Experts of a small language model: width 128, vocabulary 8192.
Below are experts of layer 4 (counted from 0) of a mixture-of-experts language model. Rows are named router (the router's row for the expert), gate (a neuron's input weights, with its number), up (a neuron's input weights, with its number) and show model dimensions 0-127. Each number is 128 + 32 x the weight over its row's rms, rounded and kept within 0 to 255. Numbers have three digits each.
After each expert's rows: "comes after" lists some tokens at least twice as common just before its tokens as in all text. This comes from a sample of Wikipedia text that the model never trained on. Tokens count by the router's weight.

# expert 25
router:135171153124116131091147109144106097153123084158150114124144166146114124195170105135054092057143149157111165147088114145138092114161075124128087132130187178168157178171158164105176147118153101101133155137036133149140137158155135127132094148051156142144110066125112143136150131134076173115154163095093137110153143156165111124090151117114136112181151100182132149211077185182118132123080
gate0:086144126113135077111150148119064120149097191115172143161150178141148116145127133167129124114128140107067184086135147113127170189137103138073109133117131149151097164053123109107136127150171093141107155182104152086091095123155058116107115116135131093088211171104130151149125105095098159066124157109112117068168139119146114071094139146218121117125153112165085120146104169110190156121063
up0:088086146111159179110125130131146114177112189125140128080160205168189162110129107151113149157111126134147105150156138166139154136145158145086128121128156102177080144010076111102122142129117150110152156127119100108157097154132141122124093130174158138137123117116176142061122068139143132120098162148116098127143139088156110119058103084160190188177171132179194143168157180132115147134068
gate1:164145132202101151126125126133118147132131091077064080108142132154084155134167038139087152134111104123124194104128101081128165136186180152108130104126102116106071149144131134129098155091156081119063169148071196129105099151150123122168144177142170098131162114100139106103132099096116099147176149082099106100093148105170094131191083131107122137127087097131065152077158180165107126084102
up1:125109104074122148112130109103093157103110163125118119125120104172134144107116149113116115127059140093063097133192125125200099136099161087129080144149041125136116177142126096112146138142098112141176133118092147143085127144120139140111097068143143185129205215115190128170070123155173125087147105160136178080082083143126057184108118124176166168182134094149137092105139139123137126114147
gate2:139162096164158159105100137092098129153127124146128130093182131071131109177139104161122077110098101151112137156143137140140147060144116159156108113125091085096067189133135184103093073104100082101098073172090121130144147205135101112116130042069153120124175122163125111162122154108057116148101105098157130141144137083147101090134111132146148174191183089142184168139167106103104124193117
up2:148159121089118076115121086139145153102114161116163116122104091192149173092185147075186119116092124145123105125112105131112135172128081115127160128108131068129100149078088093101088114130107130152161138108108138113142151050185102150126178161117104156130151097153101117145136111076148149119143122143086088081112039175095083072118184073118101111125077126091039045124117150122126146106133
gate3:165145131117144195131175103129120070120119112156129089098115141100156182090152130154068141165152102149161187127067158180139055130128101095136186123145120122121139124104110134086116090098105149162193182080114118146150112159140151161155123090071117090127106101093089160092078125182126153060062118100119146117149163084192129097128153112122107152092147126189175140183114108100174163144117
up3:116095093139085132159167174173129173120126115118046132184090078180114157145134087148090180145109107117120188178144111149119186123099125116128174134151181118139109145110121092141105133079178161070126129111144218108141128071117145098107127115091074169103211153159128081093151112132109119133169113125139122094167146146095130153142118124217143132176111132079072123136134073105132149138104
gate4:093101157070121101077069125135103106094156130102120113161113101088092141159117117137138051127120128114138140138083165127144162119209081117081070118168116167120132116157163187133115160108125093152100150098138122102113134131089151176177113088133144118159120070130140130200076073126072075082184142194117124131186074094106119084134141134126121115198150143135122153095072092101147172124115
up4:121099092115155087086148058165171150080156148148112102153102155174101094117091127048107140131189124141131136149181140189178105107138143120168156125125072106141094142156103112126141120107148108161131097085126186125175150097127155129091092225139111126104167181119147081162089122136140096131126159097170154139111128131084097179100161155180145087166080167152134193066109142121151135122175
gate5:165139088172143132125114194080109132048147143132189127144091097146169107119193099129090102133104165172047126115106076136161122124130108155125084120117148174180150135124127147105124123182181111113152129147071129113080108097110143100148130125115129166076154119126113114153137100043052130136176164138064112078146103074111152124112179164159157121100163116139136140114090176133201134097118
up5:114102094079166101067145131137114149125141147190091055170167155126088137103122206072116133110158203121168114143139138161102135114130140149149194127119130134120155093168108067102129139073115097158119156130128061132153138138127080128078161177087080083105134093174137105118114099143142160143123054086165152157114145160178103156094089158142106097101111116095131119102136081129072114179180
comes after: "the ", "a ", "and ", "-", "S", "G"

# expert 11
router:120164132128116080079165082117112123170099108179148147134173182130123090160167117091138092120159149168089143159093110194158110122139100107168123153143186167158132159143167167151142170058158088108196169136073174149170154159151164141124108148105144171188129102187071155172123090168121133119143126097097171136139169187132088095120097078113151105133152097121096163141094161172105110090109
gate0:123099168138128127080112168083141146124117126123158096138208088121124098169137200105132125113151088058056179152164164131145136182094080162078118161112120181083136150126208113134174118096149105169153136102104112121129135183117136177132116106126109135136095087098118138112098110139134147097140123095127102119120154126170143119225139114142169141148163133108161044158071184134136144169184
up0:115177193173078113120118122180132141120125089161081113156196068111131121167136083110133167131104130126149070178076153119027107134120083086122153129124108143137135104156102110116196109151111153162150118127127097093082144096132097147081086172120136172076126113138128144067171200144045107139104137079181161145113117128139111168134167146116096138098123116152178149160128130119119098176095
gate1:107071150091106054138139092070101103158075100131145131168165171127113145144187119156142120140103135159148164148090155146125118169126093085142100148084136169160132118148146114155075168180129133092124076079113066160118168199083128128121126115154149090089075095132203122161118109163142133154092129165130063151170162153056136073153071083100151150155095159150111118112104121105088141103139
up1:115161120076116081114076035153140132156139123140095130096137106136094127144178114161131166139186125125134140124091106147100162116110206135128144116094073127165197137153151122173124143192187114169133088086113134145141164163121092120097159179118102152069206102114106087203066081132080112114110089161167115136150138093148117138128104150179110151093095090079126120171164139110157144107126
gate2:098135097119076126074120075103144065149127096116165114158105167148132123132157065070098108143126089098115085164148109140184184154136077134183108148185116157112092124194129103076175117107185103141193125085121073115115139104112131129098176111129193135182148094160113107116177102133181114107178099111163145159135128189099101137172126133140078132133113143131138131114157130193155152058137
up2:129086155143136114201137106115159137132170129127111153161105104075135106133176200100107184176099160133130173169136153176136147123143087191154132132129148094157101086070182196157152157102165082139124155113091140173151131087143124081119124126157115153128125127092111126122114094134062116221099112195105154119142122140108070131103075107136161174112130124206116166076144101134176129098151
gate3:109093135103120117152106140106124136146124150139126116146182130122098099137121157076137198137136101122046192134101090110116140143093135119144179179068118102084078109155137134147107131108154164105135173112118153062173068083181111115109053096085163094059158124148105128162143096184101134158052158133139139168120136118169145122092177099123145190097148107091146123126071173100110133163182
up3:117093128157078150105146072120133096158107073065107186126128142157180130081190067106107117107138153107127108047168130133130129090125114120126110157110116149211130140188163120119140133161111083121130110139188092140102179109105077169116197144125116138147146086097155125081153177145101054109180116123191095089139111151102106195146131116164116104180122114118120116144132088113105144086080
gate4:098140145140162036077148091134101181151087122090087134133180113098100145163139189095160090177110095172131117147110119155108091095133143148098130133159140101064101177144137151124102112169120128112119128105100144131127137070152195113130103103131116166072151088081135133107093085108137132123100158160169076164112146161097044095165171119145191137121092107117064195073103132116161145147107
up4:109089137108114087119204088119141150085140109133161187132108094159140138150137191145122181126189095129126104158152097169113087144106111176070086054169138163055098147154156159138102061152111131104079086133100115095189129050169158122150156109162145159100162153104122128146082092148183109121167130143099163132163129077123113095139157069173082143115135123136145153143098167154130163119118
gate5:102102153144099091138102114082147168147119104189149163122142156162135093128111126128093125121150073147133167130081198128115110109110137153119160157108088120125155156143194151093121106133140082126127117198112084159121097102127119054038132127132148142093105083139091151120112139189199128096157074108097105104193141147111116046157148111198097180096080115098105133160135173142091089095114
up5:128096096086170077142046123159134146107106153121164050143132082124123115136081112090126149121104163117121191146112061162117116120126124155139122112061131118174086158096120106130131144100136101186216116081165148124114092091171095076105074151111120120094119132199111110120120119128137113088098118134129156093115088132074147187101154119093139178041160157150102137118083150155143128100183
comes after: "\n", " ", "0 ", ") ", "1 ", "of "

# expert 32
router:108144204122067073107143127145076114144084115162137125148174137141094096153141118119118115125155150154089156146091054150157074100138096118174128148117137158143138151135131133159171165094183126111159142143107141156154191142141131152142108218056161131141198063195099149148176092134091150091163112112128164124205148146132116105094124062104146080156166117149097153146104146135103087117107
gate0:190147136179137125137133174129050182174078131121137127148176128157091076108119132113186104188091156170137134124163153156115055125110110080157134197178089139136107135055106160178144135141106152158157140101165134134145132086137144148155080174097124128125172086086106155071116111132116170125186079125107110103166135147125143064094099130134136092142170116125136122136054159172129133183110
up0:170171101147174139126150082168209165136130176125148098096119131176166123048111153148120069102070108100126155156136129151093099166132141123060076126161109160118148121146178094112130149117149127133189107157161097070162084161154209116132167116099140142164101115174061131143182171115110148113136175095073131196092145139106111178145095180104108154105127128133139170133155126104113117125113
gate1:150095188155110084112126167171098149086172089124122106170131154098091155143133135162157067095120140127164119116183129115076123171159035134175178174158121177107140202098124175148145136079122137164126142114102120120166163107112111140144143120069181054130194164097130146093157090084142173077104144128142116137158166149144102094108177096142143095132190191128109156127118123132110101115152
up1:189116188141088123124116149173156096103087008141106119210162136117098129119085110170147102118110108132169192139175154107159128159144083163137149201048132136156157119133117123145094150116170102119132110124088101119090148095186120092131120145153126080134115091106069141092138121105098153122101166131165102160160159114140137106154092148078186129125151115054163144110162104142126089159139
gate2:107126160120141118102131168146080144058067145111101116152139114077116126080112152156117116071176157134130144191169150146187140161145099173124106105148112175093086068102083141126201148172151080129084162142187047114171170145151123125161140147133178105108154164122091149159138075111079114124137133151132154131102101137061172151109078133157103105133144099160100162130168178172092099108143
up2:133181071081142099107109103130108131125141195102161137078124094134150132091104133113105134072197178100124169158106104130100088130188104124125102087171143114129075165106120123129137074117143128105140140072200101147137171157149081145063162067140115129137125123097155115147082083149161105100092127114199124135125085126116091101036168115121150125101056095156131115166127118116087179151088
gate3:118072102121097198118106120122123110126140106117176140166138160104097139125137114108124144117189156052048133088095116099083148090199042078088148130105124101118138103169173139092140114076117129104100133168144108092120118127158128133127134129166154087125122062129130154151092112167087161077155125064102126057109154072087110126114125148116137168097116153073138191088114125106161149070095
up3:175137178127147137131097138150109123075114114123139084132149062088132162141129135183095160157097119097104130072055091152116125114174120176119145119114056139159109097105186101187211153127202114111147133142189095089129115160137081137096122149106157088118124085154152147172171154104072164050125147098084164100143130119132150136134133134124121153137128114100100120065124135105138037151154
gate4:100123133138053122113142170114161067088163098096065153189170107104050156163163108179095112166080166168191092132039145125103123139131157138116175112158138142183088118125074055140095159116131121143154131129157085166146194174130109144124129141111139089106134131130093132145149117152121119144126177133099133161125156108119104126122120051067131087134128165157075155125135153126081133132176
up4:123141129120099089148092090120148101143142100153122120092115114096204163091109130109176108143108078078110212038190165155201134121198060186125142161119140177101167110139149156111161139153153092157082123138109123132172164162080144136121094085117104107167133129182118178128170176125115108119157164113146101135143091164129159132115163165151074124154154172103141125097135126136105117111064
gate5:170190136122188101160167107172150139152133191164173081094101121111131165136132136151194150155142104230180121105097081056161141155137115090085069168130093133155148136131125155170082134144123081078155092102133153110133105131198172083172113140117198120144194102120144109112123179058103143111149100137129140113150135128125127117129107150118142055128160165120126136149108120099094139125108
up5:119137129118131141173048130121165096129105119100176200147179166128169133053101136103093105070149124121192128121180084114113179127080092132089120080139126135086094149150112126090123119168104141127119175164140124161149176109142104132168052160153103125164110147079128160132122093151207128179153153128106102143119119071143150149158161159127177156155126116099112146133088130204073129102185
comes after: "|", "\n", ".", "\n\n", ")", "=="

# expert 14
router:159174129065087125052146094163122082168111103117170142175160168167123105129173111129084092140165119143103129157099108151148099140121094125129105170090134197163167150139138153140136130111144087083181167159095150185147163165151165203172111140093122189147111054154114143171174144164111139114156119093108149146163166123174115083137098084121173111161143107148104145148122145186064107105098
gate0:146188157120121203117091108140114120149187129172090136112145155114086154108158109134089113110142145125138116147087128172064126080128133136148112115136127138202143193140067122120173097173151131170144161106097179184145171079154139162153167132131172174146071132128154161154076179112158122095152164040140105120091113143124152091178101088097116105185136125125190118100164161125074134142103
up0:149153205089104169107080134062145114126144174130065117153194119139139190115152164187078106150120169198167086128147095195098114088115114166117140128161110196135163164209132126134156132153138148129162103137104082175128096163135151133161107070138156227148081150159117095136091155137128118070135145148134137101096114087129142141158122113092144140129123127165107108125157159105115140154159
gate1:166178102145143118148131114153149128177144116137118094085103070168112112122063091144113122102145159091055096125094069080145083036072136100124153112103118136081134144136107130062129109141127167092144106100158152142115122155163122138160056191153137137220116144090166157146164150167158171114144138130123157159137102120139070123101128127115155179155167118148099075113180121133134060114167
up1:212117162100098032110090115120092063166067161106152123122099153126114135120143076196132100098174123167156121064095112107140044114111144120133127139131113149137155114096166144119070133148121110112137148113087149143120144107136123150153209129042112181130135107124114157124162161094088140169116136171125133173113120128118122122125056103128101134185133099152148092201138096137144183103133
gate2:123102133080024150139151152130151077136102134106200090122132164178117128115163111147189150168135157128077054123137097117116120120058130172066146150125130154129103112120136096157067120141123115091151106154093202152146155076126098162116162117082086154175090119126099164119132127173131161143179163114139164175096155118135141102156148120147115135175128185122134153147148178150157094094048
up2:098080121123069157153151096134154186103132130173170080073146110096104156129192121151160125162220081096129142123120105144108121103157169150115151148130093122133135141110184229156151149113171134146137157144121198168103135080090108145156127152069104075154155123141107122157125163107123107143128078125056128140114088121110155141215106097154170093134096091121144106148131110091173092122085
gate3:114117140107112159140146086139121056108137104102147125108144162099157117141145086155079106136161116137182129076065143139125168195168094140095117195129117155136101074149158094113082148098188174101135084117122102161080171197152093112091157071112200176182106123116158163147156188159125148109164101107106126150142200079153119090195131120119111122142111149149098135170126138135076152135116
up3:115139142078088114110134062138112101156156149050131157124106144147113112103106059099141170185095125136145159054110132129118087162108105143107128148120150162141139110072140155074091146169126114160094135116121137114095119164139148154186134080096118109150096067134096088186092192191164144180177142127162184107112157083146118132177078140114111196195146164140104160132154122136149144097082
gate4:143148162112135113075149151139144061158130123093120130144165206158143134136152091164078065066090124184195120087108095198115104200117113148133112133137094151162105142122095141122130121145130136139128090118143124175130129175133105105186135107087201118143077131185094062149100151150127150147127141135166120175062128070160125103159091070117133088078164143134078123114125142147081106174115
up4:139119116169176181183145195128150113124102123128141111126132134145129082118140116152103131097143113181196165156140153117094139168155176134168063083113150105132068130152176157098135129096107131121051092146130162096074164142133064135164160119120149124108156123155090120151130139132081132098140127126186160159120180043164055085148129093171109077052094084126121108169118107146147135174143
gate5:061136118111084121067111119175128100168121123063163104196126122108145151163146164173138107153162075119147140139095144073155140167109139130157208122066109192082130147124093146143113134075066125101171155114120083145156145204146135125125162125180137160121094146160139150142155121137110165114151137149133080139130148134145128085151055127138159160166159156078100044088096096173112128157115
up5:146165217099150077112078135157152124111107138129049166191085173062121158134080168097127159130112093111148088114099114175075072127145111153078113120143140060122107092145169110090108128125139158130097093090154114183102140134132117096156078076108084119112128110137151145178093091145090135156135076082106132149198103112153141092086118128101127099172133108179125168128112117091083150141168
comes after: ", ", ". ", "was ", "is ", "as ", "to "

# expert 35
router:136154145143105106120161087100102116176103117177168156092170180132135083179173095082127079125154135154083147182108122199168124143122094118157123157138183170122109151159189148159138147053161096096183191140098172108165144156145157143119108130111119165218127120176089160152119094160130136112135099101107155153136152193112092105105084083127127104149142092124090163132084153166087096101139
gate0:103141135141097159173103088139136119169108124138134142065161124103156127130141121161142103197123121178140143141115142174152207101129137129110112086143201137139101125116133087138065147093075155069177128156146191108183140160141167077159123138162102162197156171178152179163052154114193079135134138125104158115138139148121106158084085081205154085152156122162124100128119136119134099137153
up0:136145096139088133191135155135108101202085161145133211094058166104140144140138171161105118105139123152132105072149176145142127077170125102065093122184177114095131096169147133129114125177128143111026113121134181186080120114080129137100140097098170134192082113119133123147107109108113133151162150142062105118158137152147102120109078138154074097151163121138164168086125162143160124146096
gate1:124128120180090159176057150148177149092046082142111149143155095123093066074189132083129167120145136140142128124137124141168148154133082128164081110145126092191119103178172140145130095180101135090130094092162080078127159111147136161164166118128157156119136128107081128127153177161100136141178122056076146109181131136100134101110092075135132129125161099143092158075092113151097190110176
up1:145090122086119137052146131155136089108130103095158144133136157114158188064170070162159122124169120123140074115167122107164044203112158108147143142137082127164132100152122176140096198118084145157125095085114095133115114133116118168089165150116129148127144071163072074093180155116173108149160121101116124127141138077129116107153149119144119141115142098128062108132144174124113111045044
gate2:099093102120125149086170167079105152173082104143159120129146133119077143157066166149157172144153187137180132104168047093146161085127169110137123127157129073173058085107126190132068168114082146130104131149129102118173140150155127167179120141165144128170136137077098107083168095096159165063177151116137182084136129137133086141109110111129176149143097134126090133114069109097091099135145
up2:155150077166139203167139094069119148088134090194085126110154128111076126084121078092073153126120147093161086149179105180099143105192150119159092137132137098159130062152106106144117131132145177130091154150146159135158048138085172072080101150120117120102130121159129119109155175140100125114142095141105103056160126083131061093123159160116161117136060086102074117113134152138124105106126
gate3:165120183133097178074157120111136112159101139127174060131132102119113104093102133115136109126133125172165165117131150098150069137102122146100116155179166122160082128150168064105051117190189198155164138103068116167165086144161142052136129146095121114114116110147182196123172138120099152101087160134061134125085192151166153151114131102103111192124125140096106101110132130114107111126090
up3:072145133079157083181140100089077180122134118135108114170181112126121065138097095084134157114122153085051126129102135129079173135128111078169147119152150145107135097182121113148171145055126132213040080130150131101137089128186116105096063164150116078106137173111117136125150112110128160157156114181115112098140115142169122137134136149128098107123144081089130098135139058158174109120172
gate4:175136189187115046119117099158180153153045116156139114139137122094101148115106166097148091123183104137156175169140121199154104091192097126109184166129085067104108104145128172127079089099176138075133114068122136095130129092144165084129100159168149103090121078095128182128147141098107141107071112149117106124113154151171155136113137164141142144116139102091144175153150149184084116139152
up4:151066097153147185142119106120116110073155139130163150145096170164109089094121084137128150141174110121086125147163085046164091195164108108136110160113124156110096151160125140055146099124094109113118122115189049114132121074197070124097138142168138162125146117102117096151146147124182123098123097169137138109158141147124133132086147137170160149148162170128046167088105065168075162148105
gate5:171192131183160144135163144159145143132134132153148136109140079136115165098110171125107117106094135158106188117109111108181107102158079168119050122156172110135104140045138084098161085115198121115152119140100235151145138088083180113109151157175131133147045126154114139054144131104125157078086124054130084127100121152124105120118131128134144079135113131169160144109121176129122140133169
up5:123138152148097161173178162136152119153090146160134128152187127080158139175110197103100137168158126129162131133111180168118205170180114106147191111133176115086165161130170130156150105094079126103087151133148095064178187116126160142137146144152122141111120141092146123126167170073099165209208132074138107133131185124131129148128097113112099086164175130169153107147150093143078156138120
comes after: "\n", " ", "| ", "0 ", ") ", "1 "

# expert 5
router:080157200126095099090148110149114115150083108168126138144165147139090088160141106109103095123151176168096141143119098193157085087144109123148121191138156171149134138144136135123155176103138131096156157151094172161159185142140145133144099189075153160176196086162094167163182071138119148104156113090107161112199158160140108076100093053125140072155165107156093160140098140133109094121120
gate0:146090126144103195159140128124111165173118139113161149104149126123102075132140137162117116074068116181125109143099191155125146107179099066155161154141190151065099122112130124117151197134139147180126121070094164226135141179133101164139157134161088175183121119139171119119178119085121143091153112104091091111184155148151119097116137111137174104100079170174149108115105089081129088130093
up0:134108107148099120110157150093157054134169147065137180114109153156195158098097116173082110072105066149124196094138120130119155166139096174110102169122138109136218069146095128087142142044138081133109143135118130101120135158103133158180173103101083150161093162079149179111156150128110144108133140179119139120111157116125127100162128110138080184135125121133178123108079154189088094107097
gate1:104128146172112106108150127140152191142151146132121120083069140124131065104120181171141178141175135174143129152130098129179133143140091124104131138121094155113041094130089161114089165183105168087093082153164109122170146146120132092190094104097169122174168142149158181175129058107144128138192097137068130138189100132123144102128136071132147129185130175176124164131095125147071094088140
up1:084113211103121155118102133165135073103155091131108122146143172091146177185087135202074115188098177107112113105127158147138115136113214145166155099094127089145129149142119129091095218166091134115134098170092148130137108166155119140143117116133150147124124080146169191126158128103156112190181088066113134118153082152111162124188083137160138111114157093107179099149143166148157155130127
gate2:081073180123043122125157122139125138140099183155137063103151146138112126135155160163130110097104141180127090115128075076084124127190126090140145160147138182131143101135117133117131168053129133109164124109075101144115177129131135151167184179111105141116149094138166130127185123147150124117162067098188167101138243161175133128125090104123130142098115174146148112167118077117104073137145
up2:152181099133102139197064083139124162171127125153086100146121137143146091138061094068124165168148142133111178091175167142134078076141127146086138130153143054202128107087136135106129109181188125161107111190214170138124109136136129110142072146111121165093111115121065118114101139151135128098092155143138130156129061116077167154117166118094125116185112115136072118159164105116131116120170
gate3:153130147109138167137100187182133105200116160123097150139127107133122158147178202111061139154167050157152131139215137169176128089090159112117153088150125142138132105097156128091060112111152171140150176114136140161110097075102105181155108139069115161123119153033132148120152128132139176119094156146131137064151170120166084104104129149103156117133162180142123122134107147093072128161131
up3:095105186177156159115133145136162162149172080151108136178108079117067123101246127176109124141081126131168126146119065107164150127123124113103129159126143145148100130069093116134107150123090184092115130136101127133132159060116134101118140127080129109166182127151105148111177124140033097132158143125106144109127128102138161086136171106175116163222131136170166151175142090146139131186135
gate4:136120170186158157114131071131173145121156153162130183118165071125146121092081127151151161163107097174135121069105111081130091082126177177105112094122158086041090174177188134135095122178156095085077142187096205134136120169170159124124117089157146139111146107142111122158131159111104127177123142110152160121150167125127104141168101087135175091177166132118157157114128138086078141081130
up4:100110109089117099146120095115098169198097199129120087155156106111123088132111162107179139128146195168120070103111127136122165056130144131160123121123091073158084100166113110111118176094105122135167131093115140074120124128211137127120084197100073194089067110129108121150143116195213108154107157138112090089102122154148130129147118168086155123098112100131119138084120136077120177104119
gate5:116113159144109160102159188118090165126106064170144084156178132139115111169095182166130155163091100164124085062092075116213140124129131110161168144162109162143097132101116127089146179094165162149191145122056140107106067121095150125160088110153164180153125084180102179144154136095160129155170122084101082106123104161118121122095111123074130100154132170104149112103150135141171100129075
up5:174107095121121105101096094112115143174127121093105102092109155135178156148176137093139070122070130127041165169112174123104093187112162087117087113141163145082179143097153197160154113105097181159101080072096148092148156125106181135106188092118110139097112162185121049124075103162158127103110151078177113145108142112113138135138155084155143157078125108134117109169142169116111149147101
comes after: "\n", "|", ".", "\n\n", ")", "=="

# expert 22
router:135136176124091105128154089149107087159079107175187147120174162157116059177138107097072109104143182150081184149113117166197098123149103129142106163066156153140120133166188138100131141122145104102178173161112170109168184162163155134156108151113108171194152110150101165135153092164081150106147128092097163099163140148135119104106103094136124101154161067118072156163094155153096078103135
gate0:175142140108126108116150123161131105198079143104168122158167091175172109102081160139140130153115130095080082137071127186160130140174116160170174143106126111063095125179151122120122102118154080096143154088145152110080130149159091138114138178145108140158189165157150130071142137109109165121128165208154150221147128150096106176204166170101124151100143140111134181149127165091131091105138
up0:156149116113118140065139114144168103162114116115114092127131085194185173117085183182104147134135165124087132155092092143123106183175109151141139153100153110104134104148205126119087147152131131091133148062136073139120137183172134149133117169173101109140147086194136106080143084148119123094142101161125165201155100107130121178147152200135131159061125160113106217084165140112139137145101
gate1:119055207140127103120055163163106115149097057129122125136129161155139112148156074154124119109124130148104155043165183138226128117155157192146139189135141152126101120107150100134105139119102098118157135146061123128106170101066113164172155088135135133129126092114132174151146139179091136144151076123146155144142118070126178124199105106173081137164141132132120109149103141132063144153094
up1:105153134108097129095147116154153140113103184121137157104133142112126132090139097109168108183119112141049141103090142091151137144172164165178098116167166165113107104113118153090134109173094196137057070105119152152122101128116113169101115124115105204116118053183089160128093171150118141145098072116195069124116109164180139103169107172100140083113131061102181104127100155157137183097126
gate2:144124102105095148093118063185155191131083096091115101142142185060117066148175109152143143159138075080134113153057155117112111101150113150104096175166121120140091151075164056126132133108114113093132102179175129162124118137116125096115147078104141120150178098114113192103106124116122102206141119086094148155130158131103042117122096082161114128167152162175132099116080158148084156127119
up2:138146099126075161093207113135138141136085149167155096109147132129075106178086171147127140172134124074121152156138115074129179130157133138131130178054131110160148165164134107123132141115200077130121133124151138120089109155123144096084146138112157063157139213113163166144150132131182103143169133159187129093112127104073086134160160191137133157154044153102107101142058100134119115076115
gate3:159125141121095096152120113131123112133151066162156076046157114111094110170128168131084148102090189148087171126141115103092171177117100155125112127087041128147117116141116102135110119089104114112177136160160121107176236159145109115094134178105146104106116134113120160176153120120128084086089166113123104094110121087179129113120100060185119153153177116171117126110081093126156084146194
up3:113106115078098076089124159101087098151119168102184154099101152087127163051140125165146066126101112121116081134092120145121081073100179132113155143154193146138066126162133117053169093153138138144127117053098149184112081108136096115158134116153093103120083110156121162138147114120138161100188106147134104168155142192111081102207128148161165123109108156144111076132122104164072130112099
gate4:152113107146130172077186113118140165136134082118157127076172161163144101145074098129151086125147123114074140103146177166216051186079121087130102202105161077150097130191172094115125127154109141151147156103080181153169136110146120183142163146175175171121117117108096113118160129137138073129145107117152059151146149101169130136120092134183147114111119116105097088154085107111101162107151
up4:153136107106138165120143103113137109108179185158089182150153135100141190117127164083129072126110146151115097147119126130120199067150099143133146088131141128150106143091106096135170167170126093159059126152144095171133164160156162104080113101077102094189122111143132089098148125106120164085106127085113118157069138143142114134117102155115121069188163116210128194101201155049146123139097
gate5:142100170158145124097101110137097173117135091174160106111102066122086135162159160126105136161134188126189125132158094101222105124075144128122109189064131114102062112150124113148126150154138156121151190166120129162146113035101115173112156118109153169160147109151136191172125071152117148118106064136125104094136139107108085114117088146130105145155077109079044129147098125104107083142145
up5:117108154088133119154126160134123088116085132145131164142140106122129119166060125126135206112172137176130168027078165084152128075142099113155134131132118155131066130140092084127136161075074132192154115115095117176125088137136074179143132099163127107090118102161093087155190072124118157177103173160088108128133122151133104103143075221105159118170165112133109147094090138126143119107090
comes after: "\n", ")", "\n\n", " ", ") ", "0 "

# expert 9
router:129161197125088072084155083122066051161047128152117148173168138155087071131168108119133093117153142139105159135117095143142098097126098128168112165075147145148186146121150180070126124039164104127172182165120136129157138154167160130165141107126139157136150104129128156152172129154090160140111104109042150129132156144165116084109125095094138114158177122109103158173122184157113122100114
gate0:132130056097149149110157190172116059129098149130121100116160104169104124085160097173111177100082113143151122087133107118129117127127136121142211132129158160145143081112134166054155130157131076144086132125097117122131123175079157194148103171200135120154159124085087127099132124107059114082074099213143145100136165183154133175135097127079076166138139134113118144110137135169145109083134
up0:120114096138117135127125128160093137156074139143081061117160111118079161145112097126148160176156165151154097164094122076115111103139124173166119120177078146161080094141161185122123165157112109147110138151144153113116164181115106184045115176168174103129104114119121097055124151120075108174162077176139187113201169159071145139166149188104154134150098097073118141110123148133152148128167
gate1:177106185074157136106152096116085116133110157071122178108104130109077055137162142133132019128118112168178140051158129178158121061115134091141140120106123115146174168161112127111148155082156140125152165121180094133110109144138131137156132110110127117152157169074148091093139116022149138178137138129140077152161097124165146146131120112123118084124149155139072110141123152173054121133117
up1:106122217158162147163133166123130105117128151139092115137141179098081143124155177157077095135138122190170106132196119128122098083120123164147122154133077151142134129179093118124095111145187148160122187157167173107118081149160112122133067156122130090084119107109139114120168162103101088128126107160112139144192067116169128085140125097133171136152156141132149165204134141199069102192188
gate2:116102146136122155127118099113069101102128097126093137086123137150100111094120080133119089178088153158108114093173127112106149077114126063084096066171135118084136112147117130115104165153131124105115097122149094152180108111211173153117149027117095142120133080166146157076117106148178174137109160108125109173137089123111152108096100116043099143161136147093051127122129174127066163084076
up2:126103072163102135108138113109137112110105099121129127159138165148136171121187109122151113090137097158121124126105148134154134133070120126154171163107131173108061148116127179156188147053097178066171096140171111157162198067115082168155147131059153117160127197072083092123098094153157140119143170120122171154123158117120145124160147097136089155108153107181116161054161119126130178190154
gate3:103151174174175061118095093137150106121079179138131108099115113119156116084163128081054135064141120060099108152195106189068094129157074149130119116162122122108170100131084100138159114160179091130132144108161102141123080108133118088125116117092133168126163132125153178165133148150129067161127107149106083143124105202085131099092114124149071102136160137156075174089135100201113120126109
up3:058106157081167085134111145128149098119119132158169096132062172122132094105129125118110127143109111109105125160021108181150065094077139103133098094038082125116048117155060119164078129118120070091147119052093133094142133075154118117122090101073138146130172157113166096147103167121105169084088116121113160141150109123127199141135117123109114100139099111113147130131143111112154133109100
gate4:166167128182122108067146136152103113133082126149110128149170161237121118102071082107103199138134136167089152070140175139142151134074117105100140160116127129128134092118162135198152080105138102200172177094145158115118147097080119181176160134144130132075160096132132163071096135131155120112144172184157131112163179106097127087170123138121102100072090087118101141117118174122106136114148
up4:133135137150121135091154131151162157191114159143162123152130162159126157122108091184164130150115125103174104074152040139122113186161158081100117110105155150190110157114097158101059128151099090161142176054124137084122122115126071130150125098164162091047133107092090132091162133119161188121134159084119180075138196118102086086113131109164105126109169180075091155116130156111120125139123
gate5:187134136104150109119146141122100122147154153143081141132128171098161107181085105140173115145086141148084111097188142139166157054134129089165157128118130117162097135106189098132117108043178162169149164091089187133202121151074154152098096132133145092142104157120117158171148054135157122186064130118136157160092123156138120083131143099126191044139167112125103103128135124184108148138115
up5:091150130128121139205145149086135130138164124138111135084097125122221171120165069131120116118142115139142087147093108167106094111148131178108091146121135114113101125174171136169091177126115062178120145136132152185163128151149113116094132169175114166178086149189170064139133127079109137115189145164150167091141133123122078154130138202077114124122055121165063091139182133123152124172121
comes after: ", ", "of ", ". ", "in ", "'", "to "